From a checkpoint of a small mixture-of-experts model trained on Wikipedia: 4 picks a token, a softmax router.
Below are experts of layer 8 (counted from 0) of a mixture-of-experts language model. Rows are named router (the router's row for the expert), up (a neuron's input weights, with its number) and show model dimensions 0-111. Each number is 128 + 24 x the weight over its row's rms, rounded and kept within 0 to 255. Numbers have three digits each.
Before each expert's rows: "mostly gets" lists some tokens that are sent to it at least half of the time. This comes from a sample of Wikipedia text that the model never trained on.

# expert 18
mostly gets: " End", " end", " App", " vac", " ens", "See"
router:101146173182091141100139140129129093104099141138135108119151118148110070161107097103143131151121117136110099148095124131119141110078164106116162080117154122085139130125114139152150104155168100131170112162122136121105161120136109124116150108090108141063175138121104114161165135129138154102119123103168118096150130089155153170116135082084
up0:105140129140132128137120123119150079145109177142121129111148117115129139125158136119070138119122131095116158146137146128127138119083111125195147083097144130157107173182118129150087125147141142134170120144121121125135154061144135137130106158156134124111185147151094140125106159152122114164141138083131151165124096132100131148135106114140
up1:103111173142142177134143086155122114124128110101126083143181153194133156133163123182167132157128122133113123115114119123143179109116121145077162108142138127147134136102155099153103089151102153144114105130123119136140128095153132136146125111144126157106095150107115160129147132144100138120124143109148125153137106152166148095150114122091
up2:132092161142089107081138089178147153107158149139125146139119098106053115129107117095159170136131115109104161124094131129133154108122131124119123130156101126137146155133121091153149085099146106123156108119114121110132142100114129116133145178111140090109135134164100117114107118112105137095148139107166124113173159117108142094162113115115
up3:118167158092149122117102123125155101088123108137136132165090099145112124127128128118101133128124133172153155158127105126123094126132135130104128105090163146090178130141150120120157146131157122142100116127104121176116127123157110121120114099158054098151143142142122125113163089149125170120135106140154146109119098171098135128129114161108
up4:118110125118118095144148156116132105128110108108116123106110107127152094150113109131078122136114110113163120098063113159125102102089157051099134082151122110110132108130160147144104114145134154123125105144146106129128122100129114107086083110116128141090178102107128095118125144141103172140128155150119122132154111117122137138109142100156
up5:158126104157075114137112126086153159130161140155143138167160134149122113139128152134122140152129133110103101136096161159162115093100126059156108089129112125153130110094083130131135108109156127100134145159116113121132142155157125167130164083107099122117124066106131100135116152124103093112136141145121130162113128069168154140148137130124
up6:100154132125080111171094126095149132101099135147096117130102110100092156142135142129167147137156123148157139113114124116130141092136174113137131114097102127147096150136098104128119158140102130154128115126096119080114130186143110098099152164108126156127119087140124095145143131096189157141091132118125107155113123161142154153134160116130
up7:076116087168137114093130116087107159109139152147112155100122112122138074141172134137128099135135092104086120146123130116132152121122122113126144094093125126144133134165133116127095117170135140126150116138107152110121160134130118137131141119125145142131156116112121136123134130127173119125148112117118106165114136086136128099165120126106
up8:076116101152114105145120127148090134092086106144100110129135103118177118162111129132114133128133159117129093165157129124134147106102164153129170089095142111128108123114130162144128134175128150089129093110143163171161118156105152142120125142158188111145137121111136129160141137127134121153163109140146130095171096138160117131117152172162
up9:124110083133081106134126119116140132113139115187136157102204128111081114121156105127083121135140127189128107099114152140124134076089139145097146134114155137110143105105136118112164142102126133134118119131136132156159133141137148143101164161110168130134153140090121150133109181153128123097099124131145128108122104100120157167157129102144
up10:064116143123110144178159165142118124153140146140145133133148150108109167128078121190141126124135124107097124120147132135155142117136087139106149146114121128147156126120136119125105105116071085139132124133140157139130132147104142147137139141097096104115088097145133110133133144127148140079141123097146137124174125134174142097117100135125
up11:093156127141118132167122113085166140115152134176128131162136173159191127161119125128104177147136123141162148142141123151152140124098135110110133096152140154104120149093129128162173079187105099161110132164109134123104108128152111122125109097149113144145113150128142113142102193116101143138165130154139093083154136094123101166107158097118
up12:121129152139120153114113162101131100101121114139113177090099140138124081143139096145150143129139123072094135125147164100143142108128111092121104123111072119143054089122152125139137107138136140105137132094113128143136135173147173129071136161088155151113126099187127118098141167102147150080155124145092155105086122118134143117127114096139
up13:102108170122120159145141141144117135115157120127179174145181066093159118110146150098129087157089133126081127147091108131141125088123139133149149150114075082116154123116143128152139144128133104133162144089154087117163117120120133128158114115142147128129177110138119115139115140127128115101101122126162139082167136118108156103115152074128
up14:106147119125091141145149102154110097078146121139155141142145111131110135144122137112113153190109123148142084118080129126124111138097175113158148130081119119106151116140112077173142096100136172154167091161134164113107079182103136052139176188133104110144149137110114104146124133162149138123114123158121145102115098138098128093138145101120
up15:121121139153183154064123176123113115176155128097139145115127117128098134137140118144137061141142148143116152155133126154107101129156083171112173156119136104151119081128152143149099143137142126096124147149137145114133134133113110131139131119131178103086165071092149144116174120104139160117158107095175144159164112114132117125097112136127
up16:108125119142125145111134161135147151123139121146137150101123121123122109161145106118140109134154072118152124153120121150129091113091134119165146144156121151134118107149120132136159143172145071167135137094120153159163086115121152129122081144093143128139116102117109119174135147146147089112146101140135155116153120089134104124106096138186
up17:112093105116103107166140158155126114102148106154088123155124131111173165135134112072141132179105139150097142164163116148131158124076143105126162141136137121159143117116145108180160164139123112179159111165131105135129129103149139099135129131131103115144116175126131161101140145162086128097112130105121134102111132087141120114142107137143
up18:134131137149133186129171125132110140114161111150090133161091134130134130170090122097160125124099105101121128109126113162110152129105127117132149124147112127149135113125134149132155112111139115110130151146152140172140122193152123119094083115154125152101130132154127115098138144128124118124128149131119113141120141108151141111147125111127

# expert 9
mostly gets: "ign", " using", " et", " by", " upon", " ISBN"
router:123139135145116125106157105152162122150144076115111128142120142122174103153102160128115143146132097143141129136107127068163088150106160112131102158115093128162137155120133132124110100164175175155091173141142113130124131110117124126135112136132145126164118111087101108122076147109178146096155139147117120131167115126109155123127125123157
up0:128109162137136080103139090133120129130118076116078161122109115153128128099085142131134147127118181137122135162094157138135120138131061111134150112107110121105160148124108134155154110132115114166138133138131133108138104094094126153125112147165164114098127136103125155093103128121170123134092161176125118156161121116143123127173119143108
up1:084133118139111132121100151136139115105129161114110121096120136124138107109117132103159159121066163076122118149132152150159124124145153130140119100099134137122149084126123149146150147159169132157124115138089098182085128147132211122097146091146180096129095130115158167152155130131141137141129150112163135058129143145139142151149117123143
up2:127081168129137151114095132112136138142143103139123191162132099134138147162107153161112137131167148104154108139147100094131124104108119130139159101092101092128109124182183123091116141119129096129165113123090121134117114119158120183127130123126110146171171082121151134133137171086099103107152149149113142112141135135100153165094122142105
up3:123132129109139123133108123104119138132162160083128113156115140148126125153119121114143139126154111124122119104135103127141125176089150125160150152048125124100149160156156106168207109074165144076121120125130099097119156144151177111144129114126124107114131142148144134135147096100153076131118181145161065129121103111115114132141095113107
up4:151091164132153115082133121143149088133133085109128147132112140118123120100132130105153118168132118119126147169141127147117114165099126064157147140122085145123142169139103120182143123127117129149143144124141147132097113135140129125130091131122108146121149097145150142129126112151201116140121128116116093136154145137163085083188143116105
up5:110143078171136141104131169168132142133112138139109152101113147144126110141124163121140138091143147127108127119129120133120077118147154126129104143134098133117128154120105147163140095109138140117127114204134134100146146125141120110102120120145137084123163109108149144162111107133138116096140124128130106104154099118147160126123120130161
up6:138105128146121139154125125118105137181133147151176120117098173115151148124093128138134145153064109135136139143120093103146170153161130123157150163139144135200132121123118136161099143177139146117084148145097116104114117081131150152102094166131138125134149097166077161099127156125126113163137121131060125096128161122139137161146102148164
up7:160122106116107138149105109137150107124156142109066122169136184117148117140105152156155156140149143105133123133105151145147161157096170080149132126109138148109141105119127126127097116128178132101097122168154109149175158110161147119095115119125118117108129127179133132140113189106102136112132156068158149167107152051091148098118122097136
up8:110113115117119139125145118079119152164083118133133162150122133108123130134146140128145155113108096180119087145131110126130148168101123129151128130100102133134137163184125082121116123186131145145146081148153142110126077136133103099139150072175138148119146116173098106149159118113109166169112134155128111110138091148107171134129148143156
up9:156113121132142127120138118133118158139156147114153167106108133146148157132109122111089094141111168133123113133128127070156142120117095133118168089092102080142158106102151160087075106110174118148144147106145149120156142082213100129109122134140142108100103124121098122145141121093123112167127147151082151129111121123156117158133132147161
up10:099128135143136141101158162147145192153151112148089122148149096140079121142159133149083147140146110127148133138114131106127141111111125121178122150088090123141141148110165156140122114141131065124075134127155107147100118103127108141141126135173163109143158118063141134147117132182151162126157088145128101084142166124141118182134147130144
up11:102142111133169089100144148111151072150142169118117141085100109131134110118108157148147173125131124181111111133129175134158129148154112171114105127106149132099174137124148122143163118108108147157107138131150152141121098141122125089116086099093130104126126102112144130120158116129195146120128124207161104082112114174124134111104148129122
up12:168116119106176121115151133161136128137119124144140119153163094140102113139140129120109114117164127161123152156110098119179144178155100137135101116162136127091114133121153139154128124094123139145128106141149115121138128136156095136138122162147098097138133082161107138101093149172164122148129120111136098137102110133100193143108114169104
up13:136116142129131157110139089095148146184153087126144141117152118182149122123143177126111142173136086149133151156177132096139108117091146113105094123082118140166149168110124106150102143122122137125138127140101113103130124111145147146145114143127170143134163101122152114136115135127117095123139129124090127133148096126133111156123149146113
up14:150112131128145110076127130115169141120127123107172148106130095128092155123155150169109113148101106151127126129130115113116147113115117156073124121130116114120136129134121127146150098131098128173104138118092109106088112141148107122118156114135082124158124095081101094158061134120108126133137127091111120103160130113155141143098130140139
up15:134122178102166126137124181144119120130127113153133128130115151129174162123125173146167132089127120135160125148149154134110098134077080144115129127090112132115150150149122134121181120107102110144167118160146114121110142110145130149134112142123125117160123154189161138167139120148144151133082130130113071116158095109125152131147120140118
up16:131115144154098121115104116139176092086123118114135138126127187147150112153165115141119137129131158156124150141125140116147110119113111095124119133111096141129133148114144093130104170126124118134125127153107100113121150119078140159120127132112154124089132092089095116130119173143114107133152132086115083116138125135165069188143134127173
up17:108132168120129156113109132112163115137159104105142143115123101158159068101118118126136131124159118165096138107079155126134138110117102100169129086141157122144112180125175116118146144118129132112112190147146131112121156156135147138102084086155117140091159091073147158118127126148156129150144140140097114121161123153131090114141124151101
up18:122133114157118153113140130157153102146127114111100177119129131135139117132101111102120169132146140119181113134170157128149135130089171121153143131131074151107129120098148158102151101141142151151150144159104112133126148151132128134110088185113161119083157142103123105118154154122105092151106137108116117156139130146097138179178133137141

# expert 28
mostly gets: " won", " worked", " joined", " wrote", " Jr", " served"
router:134114137124141069158123160164118123125129151133142158097153146128131096132159116087139169165136141164103104107142097148128096093118138152168099150162116143100155094177110131119099147119149131150155108071099087078112125117113150166136086119131148136144099171112156146106134124142158129153122103142193158126137116122123140112128128142197
up0:142091171128097147150115153127105100135100152135156125128125154168143092124161127112116187151117140134113121124122122112157149083109129107116109089113148131074105117131151119144130172140122127111171168135116157112134149099106137105143067104138137116115113123106124161134158173129124092153100121128129119121117077061127108115121201123142
up1:141143145143092076138141101123155134094131149133150159101132109147077115154124186089100148166145129156141134155119157081102134134129176140134167114100154128114108086176147107133133103109135152125146114134147074130151103135150140123134152124132137163133141095150135153105089138099093132107143139136100130146145128112116134095118113136161
up2:084109141150126063129153109133158147141116140144117089177098131148131121075090123150132152161112180142124163116120164116138149113138129167139124100109121095162156106128114151164139139093148112110180119129143138078120141120136128141141101160132137157122105119111159127120095139110163122153140133120155125157137094129113095125118139103123
up3:147109119121139129163137154139158108130125108113128176108132104160105147140102088144135102114138131082130141131142098139127129118111136148117140102130088101101107120139140153166149155109166104148116096125135147152104158111152137107101139136143136126153124096085143124109157114120109133129133171152101092100105128101125156094159117140141
up4:160111150144147161081074154181095104126159139143114141131166142149094110097129126099108148154131141131130104132126104130117147110132130117111113162165091125092138151163133139148087086149159149117107100088125128126138111136143118127082125143137079108168092132136113121118136131165118127142113203131172121169107138125132109098122125120169
up5:178147149127129131115122122120133099130139084110117110073158076142127119116109116179162141130115099119125142159159167152073170137122106154090127120160117132123125088129127114136142148192145134152118083119108096159109162075117125157144093132131116101092108087186136164112133155136102165114155133108105110152134145113116134142104146138146
up6:113131104153092133085136132146115132145135085077144144143142146197093110130093117104124097107105118127142128113121107157145134089137144129168102137115152139131177095137145107129136109135127113143130107098113090168120081165095103203140117135122097127146130103145131133143113149118133105139124134140129103099104115144160097145175138113130
up7:114112113133103124183145143168120133116085120140139144103139111164147092122145147131137164132172141136140159099107108136115138125140144125122132140099134124104135121159113149195179103170123122123145150141110160136126097102120142158136060134148127110103151150146149108169152151122145130112112141100131123133167155097152108104159127140137
up8:094129139118086163139138118141109098115134107111145124105123121149139167147142128096145120147108135172139099118140133143093097144103057113110127104123103130134156121207137098133148158142142110119140154080134113163127121161169147140083123091122152158170115159163119140156125131174114140157131107122091129137136085173127107123147087135131
up9:120136114129112111169132119123128117109159124097140107076103132119113135144132146139117114139127145110138166166113118139098136126149152117107119123144142101086118123109156090135131138144133080106123125119123124163153127107161142135087077148159171125118125105123095135123125112116147133155104103162160155147145162127129145145080084155162
up10:136157114116132094118121185132146100148157143085141173104175092141146115143101136137120123112137108176132115120167138154114142123135142096139096122096100121067172130086118119081123190123129113136135102101171105095116127079158106118122176155145139133102112130109139163116131093112132124159130073146103124117155108088130116127144125156136
up11:136136115120131152108116155133155126141143118115130167101108123159106116130112141124098138115092127135142142145118129073080165094158175090150133127120123132097157119141094101121129151149149149133160123128174113119126126117129131136099118120136122114165118162165157124147176160119121122153134165138152151138152087137147136132142098092124
up12:103092139153168104159137121133121167141169163126151145128152136122128152113104155123157135124128118099149148095143144116127135086121172122195114153092132132145122164137116097093145130153131119150148097096134151117121118073117127168121102130157112119145098165073145114146135150155128169085140149153127165125166132137152156100114166115195
up13:128129133152091124140108123128111128110158175125131129122176144131129120140100095154147168132166105102110150104086107119153127169134139114187130128132134139148049100077127136180112127089157137092115149102118143145174077114082128066078125133144172138154069107117151150103099147116096127127133166131138130153151148116100155138135132134162
up14:117153133151109142129100168120095149108137127125115132181147131130110112136141123155145167190111108093190130145120132095131128141108176112125169122173151128094154143164144136085138100177129106123119103118103110089104112111154116138112162140139158101124146127119128112123149112099129131114151115161109110090144146151159145132137111132079
up15:124137115095127138107165140144140116160132130113139161156173172143145096133130112136117113144119105124103098124150113146143144164111168111115149141102149087121085130151171121147114113196130121103070153119090086116126130135128118152102099112122127188108146124175113102076178161112149146156117150098165106141089116104151149130158164123137
up16:133116118136185159138102133141156093118147102131142122184108136141141144118120138104141185117113136096115142133133096137099124089193105162128120149100146134109105128130128150100153135139137116132101106159115111127100158087144136080118128120128123105142107122163128159144158115113150076162123144120153120153085164144127142120140075151126
up17:097183144102120107122099104118127156107086124161153149120159122127169109138090130131130150168101136083139090138127161142100114106085138146111101149174121140107140122136176129106144114133166132130154187159163132090104113142106131114127105120077157117145118111086159113165117096112152125188144128121132133128156141125152100153131127126120
up18:152130103179152111124113163158120154147125135197165125118155166155132135140095119083172184123144200186126139117149112151126138139106153100124132127147081150101140112154129182077094099131117116125108105139142144156134117168119132171115165118185092089144134084103120112120157141146119108108142129159146144133179163072127124115140148105115

# expert 7
mostly gets: " if", " result", " caused", "ually", " allow", " however"
router:133134125145112112106137120141111079108127108132148149132122162163137102200137151136109105121136099135108146098094136117119131128105105111126162151111117107098125169158144167110148104131147119128154133170121105084135112130143140106163106146131128127122133053103120115152114146124141122113154098112156081119107096133113106134157146124154
up0:105142125129116108146131142129145112116121133109105135170119098137147133101105109107105157154153178145133100125149158097132122134151118093114122105120133155089092158132085133114090099094147141129154162182141159112133115141115122085174079126122130091128129077087144153089163122126093102108116130150146134116129162083118093139118123075134
up1:129120173162113126151129132131138092117100096094150114130148159117149124126141137092138119101132138123152117148124147114108154116148132111125162167104178124098081132115120138124140122092142106156114102133123125141098070120116137086156102102090143127191140178124114147123118105107157135129115177099096131116154091131116148077175112172161
up2:133135142124167149149124114138121136119106145148138145205108161114118128156164122151146153109121121166084120086090145134148153154104113099107149123130107113159148120118123117094130163139132117109146136126101157127160122180136116133133173123171142153119155087152122161142113138099170127138127102142097097140123147130145163131143143131167
up3:102152121133100116112157140153146131111148133092122123114149134144143166132117077105173122093096109120101112108100137150087132110134115133111111090140166113136157086098098122137086134120099133112113131142131109146131120130109131126125127142150103149136160087149134122161132118141164106136130113131147134073131112191122085135165141123139
up4:140125144115134140096139164083117100105131138148164164157110134158127071140086124088170148111101138113148138132142140129147101116180093103086117082131133143117112119150079166100178147172181127128077127158129122116154086088170124098117092116149101109146117099124159113139160158122131137122154104137167101154123068134139149126068129093119
up5:121146156142103140090127156121130134114153103139121137119141111162114127156184129140158124085121092122088087104149144133119121179119137148147120100127155094083094154114112127133143119203163109108115172071185100134112096099142150126132079127176102116156096127113116095146112088083111101098128153171118132126138141161139098111090115156146
up6:173159128147128133124123131181165144120156119123180187113149172174151123128143134138092143142133126129112147159144097125131081118044147132149125140180168125100091106108126110106096138125174161150126082075131119134104100119197127126104100137144121130161118113116144120114117163139133116146149141096103122099143167116136169125146123130127
up7:113139089130118115121149147118117153126151144095113125103163178146138133144183104071135104133152170176084136130135127132138122089120130127110147163108107141133129109157085124170148111171190144114123143143142131149158157091151089156127112114127147151144124127104149128102121142136151126183140123132191141115136094123102120155148088129201
up8:147100190120107101128135086138094120102121115078142104091104139147078107067143100126111149106114138083140083187093117115144127125123080143130150161145131100163133145139100157129116155100100111152147126136141121118141110139153175144108100120144159133153112121139107152099105147124145127120126133089164135161141115125105115133157096144111
up9:119084127119099114101108116105125156089142120102114089161149090111110143130122107148131146167115127122120106120160134146110112124132136139154151112136174148135097163161106125160130079175131098139090149182138146131122147126107075107122110146110160092129124129147167094142128175148076109046135168100114138127092148124156161150144113108154
up10:129129124109112112120123158089127119118136138137120171087120135128131107114169150121114092127128128100108136143110130130117119123142138145113134146125099138064142115114169144104073166136099121122129160134130119098119088089179145126095118147123208135127162136147142116129147120155100150134147120137151116146113113109128123101115158139138
up11:133165134119108158095121130164102091062134093096138175091130156124143125127115128108123120166115134134076157130086105169068164130133127136139153133114130126113110151151145151140079150144129130129160114144125102107164101161124178138093127167151162128131107130124119124143094133135130110110158096138136100139160072102143107108103167117117
up12:150168174130125108117118155109155119154157113115090136120141135122159089132145135088135137134137112118135119111155076100156126116130112049143124180106155144095126094120091103155124059134158104126137180164123151141117080129161120148128144139136140092129117115124096153142131122117129116162151127152131132100049116138159121177120102126155
up13:120126119130099181156113132084089133133165103154116159121164143178167113141097139119128131139127137094138126148124120112119149075148116154118126118152111115085118126124125158144146134128143145114168130150127139137113089095141100102074133107129093142138122136101141113165151143081109104110115141088112129160098113148089124102143139106159
up14:116118181128108094105178130121172142105161117104080122104162138116133131149099119101154104139157125138105130178135120135136130111134188146118137096114117115166148126157134108128098099154146102132133114145123151138161122110118090091131102172158119131140121139138151100139114071100142132136177080131113155110128119136133113161098144128153
up15:153148151119114179112134093097127126126097111124106118135116123160156132152127132141141099162146125129145128142080142134158110143119100122138110150104109148126108124113143145148181119133146132166149110123132136136137091153122161103108104142113151113164130147106088140060093117159137105122130145119146130119122148091141120110136124147146
up16:141150146158120122097116142139127151132141134133129139155122117143164178148142157106181140091135151117114155155077098102151126115101105152132152143083143120132083103133108128147135096149116110109155125139163068125138112084089117114107147114115133143166110136128088094127120133109145089104125141130111119116180109142149140151170104157145
up17:143120134137087086075138089163112095142135077079136117139090121157145107152138121119162123101141108122158112114090133114163134104182132124104121124089123069114142133148169123120129145118122105128125109135139120102079124185112116113135145118149125106105128124126126128165129116123142100134131129109112080133134084095112109104127126165127
up18:127115188117117157182161147092125100119123111090108150109162145155109117137122140125135105120121158150149147104131124156159109141082185099115139109115158140129116124056148115163152129159157106107158121157075138137149131119171166118116099165119095101129114090132117133138134136121130124160137162092095079134092118112138098087143116076093

# expert 17
mostly gets: " head", " exp", " land", " sp", " min", " res"
router:131110144158100182115158066141109132110140120114141134116117107107099153095119098128162098117176123122165173106086141118106149117199132119156141140143111151126119069110165118145107152146136130101095083182170188183166159092135172087095134175127159121135137148147117119159105147147097138142134129097154129158152161138119155145133131115115
up0:150114142184138128141135123135141125123153144171157138104155074121135129138146117100124115164061081154080126126084122156116125100123132101155113097129107122122111092134184155093118152131167138101176131127175128144107139141170136115102116137140119112113131155129158115111161174122123140158132133135146145133129142127101127170085184129112
up1:119127202112129142152162157119122079136143153078118124156121144103148145138116138126180148101101141162113135089122138114119152127135139091135090129153130137136118132123142059145136148172116116141096153174143161148129132164164136127126144122174125142151102122152040178093149124167101165107122149163153135133147112120138148122098125105177
up2:140137123129099178109139098166101064139100112115131129158121110139102150142104147124124129162112119139191113121137099101126139161162129124127131136122129123152128138133147133151116140127091150130130128158135145139159112127101157117079092098157142100117062113149106127131156088140079087143124136159117103170153151135123101120140167151156
up3:203136151129162151117140130138121100149104093159137143106119133143128149099146151120134071150168164080120107104153103130107145145141141159164132135094115139118187138160161159129114130106168068122153128159137131111141118110132120129120115155105102089102121133111090110135108151121141116085148148118123139089131185130173118142090138142143
up4:110147167123114081152140164094104107095084121105106110103137151136116099131132131144062114122113139115155150147177066117113136100141107138146130084114115111099148121140115129119171103132139112160115108145154157154095095115172156175124128124121133143205095114132106126154101112118119132105114141084148132113158141150134143100173094108119
up5:106125182109115140124131093124163114103149101121160114140137126127105118129134135080113176148134120160129110160128098095141134110130151106130147155088104169120156145107120162167120125116208138112135136156085109146142140113129113145128102159133162138128104173116159155114144114111151080129117113082101100135139125114144167158167113117160
up6:109148136121142122132122143138127137145161132090135152129129141178121109119082106117131110102134136133120109092095118138162134153150129129110116166139133153135143108093143122123124133102155138164127143169162128155158111098180140120089121102099120113134150134110146158127138154100182140114110119120105117154178130111178128136140143105134
up7:129116141153126142117127118112137124088166113133123124106118173110166119110103109200118128115124135147095154170157137092159123105149138158143124065130148114114173117110116089132120168057137155098120144123138128142083125111133120128090131138161127083095130105058164118126159126124158101185174142150137143145132132117140155146101123108134
up8:085102104159170138141114129130163120136122116147081086131108082125112115130086135115189152107082134127131114120134127121123176121108125135112149104127117129125118131111086142129160104121150108130137095147126150157144152132125164108103093170133108113111146090086119130118118104128165107126114157149102131119142094139127136150147095111138
up9:115094152124133137131144126154140127113120113161161103135105157124136080140135115145102145167109124142103121090119093126140167150115151097117115098145101155165126095171130126155122121067139174140110127131131186149119103142144160088152134146105131119105098097134140147130095152117098123184144124137136140151150134091150097120116123117093
up10:137131133171138108096117132130118147144144147113142175115158135139121115138157089134118097118115122092095168144115164120130125089104118162130115160089088141167137146158118138166135110138139106084144085160138137099152142124132110144106098156113111119164126155182125090126128140080155106115124113142098158131158140130153164141103165120141
up11:123111133124096139142163132095116110140094107142166152109071100163117143117134127133175119110137127130116136135112144136127149122127112147131141137131129069154099123149079122149076139205120134107100139160146160143111162132172157165164122153057155158115154071166106127124138196154108133154152139117078136121111115143153155155088156140143
up12:097123129151137143134094148120135132153163123141107123136134163150181129153122145101163137108122088109163124128138093131115144101136112128134145131082131108124189109099118146148085128131166123126111106120119164087147113130162137135122115138108101115127160133182092073127154138082135140106106121128107134166135163105136138119139152107105
up13:083128145120152127141091159158096134135148126114157139125115130142129124114117131135147099124083114118136082108122121126123118120145125131147131146099090097132126162195160129143120168108126147115142107112123128122125128100064104091147132123124116146189175157132138094151132146160131087129121133133155104139152097150114082154169119194171
up14:107122107132159122111145112159124114154125142170088130188097137073138148092181151126122094131136158124110131124108105139142161148135106135105121121140076091097132146161152129158110106135148160116125107157093102151126129108077113108120142092122127164113112109119099104136111115142113147148138109107090114109114125160113170149124149156155
up15:161139128151103135155112105156093156129186142112134132117085122144099142124147135137105129097128133118130112108122129128137148105149120127132129132121169132115110109094134083170148138134129154074108116145076135101135136140142148108121097141147135122139100106132143152149138124163128125151084120145119144145113129130152127112119133089160
up16:095121113129111138149174131118125118106148118121156147140090121196105175138096139084133110126158137122137156143091159124134131142176124129150131129101115143125130121149126135149100126123135126111127144111141124103097113128187152121092119110173158103151192113110144157132142172168082129109138078079120117120130106138130107128112127088127
up17:137118162125115122124162123154120114078103112093145146142163117115179113081124139123104147130122135156102112130152168117113134144156162086117143111048147151117150095172156098109141103110180141155125120131095153154161121137114144120139128138116136135142089119130155143149098128144085134117117119131150089132150141123160130114125123114181
up18:131149159122103144153104111141077127117099128086089126113107153112140101123129116167143133114147143138135114073125124126141189120113116129135132080122167119126083095122104126158144126125174169082134124146134154098091126101165173124116117136113162153132155094138116111144135093125131132175112165145114126157141168146120124163184185076117

# expert 6
mostly gets: "′", "°", "°N", "″N", " JPL", " MPC"
router:133121135117107144089118095078144115118123126128139132087131156125137090087115132168150108095111123120150126185116113126134126094112109159129121120134141115168150119112119133115128131142107107098072160169110154101170148137122119136135130143120131174102137106149160174142095105161155155138104167151125150124093109153115129099107102140137
up0:114143124102131123112104129125127103143081144142139141111117184144132139114138128140152110111170153163132126100131125150169130099077145143134155095122132126148169110091157135089157136137114131100112124192097100102187162125142108119132099129168147133154146113127116143150182126117092092148144143087148088128113133137165136151113192118136
up1:154162155131166136136090113139162153121141143122112145152110126135173137103178131129134144108161107123115094098141155147148130091113140121112137143118176093136134147107118128137113140196175152129124110165105193120097119105152137136122130119124111122138121155114085117050126124137096190135170167113095124116122122132109116134143126088179
up2:134145124125162164137147131110114100134170103061109127109115117136128135132150183154126114159134172134117137130116124141114143138186068120139134110131117118179170123142145171167155141122124085161114126098121165103106110117156167113094155122102131122121142123106098129134127157111146074112121136124123108117140144132151115149117152127147
up3:103161125141170123090117119115134144114193135123091142154134144132147176151122156124148133140106125084120126166087083156163141140107107153129151068130160114126192123119123110152152164118095110129154177153161149128146153128137126108125105138170119075121150191128135119105110122108157129124094151137140091178104127089115105157168101142093
up4:176115156147144107113116083134138113092106113102159186154142138144141145077095151131131140137148093152148118163126140123123136172084125131116135140150163129141122120192114114096051146140142161130086117168090138108093113150166136121124107127110094140140156093110110095128093135119118141127108115146109139116146116087153118118104136137116
up5:136139118129131093140133121091102080137126102118114156068160176136134087110159157126144121119132106124165101181147104106132126092151133114141121084123087111120132171144115130128136149104140134113118135122119154109133079106125166124107110186140142091118172091110089139115126125114199129140186137155117129158135051082082083131168111127150
up6:076141111118151116155112092091096125151136131183146116122112144169133119116088104117112181121115115115145117148129098118135190135164121137087128139118098100122153140126126097110119129153122128122107094144106129107193146117120144159107145147133113128146158145158152202143144139126105144166123133171099129136093096106126107175119160126130
up7:142158148179155126092138133122128133091152143140125128104144128124145083132196135153059121087114129151096093123133116125077171063118144087171151098150109100148113108080104138120130135167107141120152140152106118163163116140114108100114136131134112091180109141155143118144131141161128120158085138128133104143130089132120158142137127111177
up8:141094146123110137144107119111153107091130099122147108144157111138135134073140128124123137109153140151088132124142097167142114115112119130142103117139081136127169103190127103117113114113134116114108167139092161180104152186127094101098089102162126131154137110122123131133098137122150136135154131145135117087172080130123062131135125182158
up9:134098152128123128151163122135141087125107139151162106130111121134117106132140143158138134119113109127126130166147117147123117158070122136155147114113125148155186119070157159081143130143087129137083155131098167126132097131117127167135108179129125116145144107147135138131125159148145108103121108114147085123130072132134093105129165131141
up10:139108127127119106109108152146153085148148131127131104142137154136135136109130140167133122087153102119152135142177156134106117140078133121117138078111127091130107104156135103136099149135129131099110127155131122075156107178143128160091122147103127129186112140136142134133090120106135089162138168131112094114119124130146136164154123141128
up11:113128118134137135100094141160117141167080134127148145116136066119061166100098153139132109108095116093135100099128118114112154094110086111124147158128093111088112060133166118149142134115123144123189163154122147123127138169154100146124146107145126139119143098136093110106101110143125144133140149172142085100082121105134137123170111111145
up12:080093079118144135104116074151169114114123103139142127123129121149139106153110162114123108134083126150152103135121159136140159115153128125119120145099155083070140105088106141115123146089151138175128164132108082110127115117140128141122135143123130184077069153120136113110121081155165099151091121113104095152096099140134124122088122121125
up13:176140102115139162074121146184104124124148135109089145115157123124088122130122132155141105146126110113110170176131145172098164104104146104112109119161118112154080141120145104116177125178105118120105122123148118139152156125148102119073137144171145102112102082113112180165113129176129152182124151149207121128121054159144175124128136115139
up14:145101150104142128135123090099134148169119104152123109112155115158138072090112163172121093120097107127155134143124146106163190171139103078137135082121097131186112170141130137130157152163168127132133125134111137109128111163153125147114084151118110132225126106129130111134155125107163130158131133119169168100164132137180113083154162142146
up15:141105122174131090106114113097134141100158139114142216121134158163127128158085165110131173163132148182169104128106149107109159090118123162088129136152157129107136119113142110111165119146126121098125151128120084121149118132151156123091116127112102128089080161140132140154099131133076107107107141125120100140098103110125147135114122113154
up16:152155190096167162125123152100111092138176108126121188125077174140114103087154120131136118158089124183122135171161108133125172114111146174132157110127104121192081118159127128125152110099081160151106124152131149169152110107161156151120157182102093125097121146127052129088140145090086177125139116139183107139132076135159095136121126137150
up17:112114162162110134125144120145122078122113115131084093134145125144089117153103142087110111125126153155118122148132081141114125115097145134124124142092141086114135137154139059163180092138118103123127086146132123068108096108141110134129162117140143153188104085115158151110088137133146130118113112122142143126144121139145087134153114087157
up18:101121110133121090165157100107126096101131114143135132094154140106165102104144093073164108123080126149092134118118202140144100111111117145137147097112114127150113100080130116145170131154187134107156154073096111084142144092116107108083084104127123125080113086105158132166191122144123086150129190137098124141105145139163100117149129100144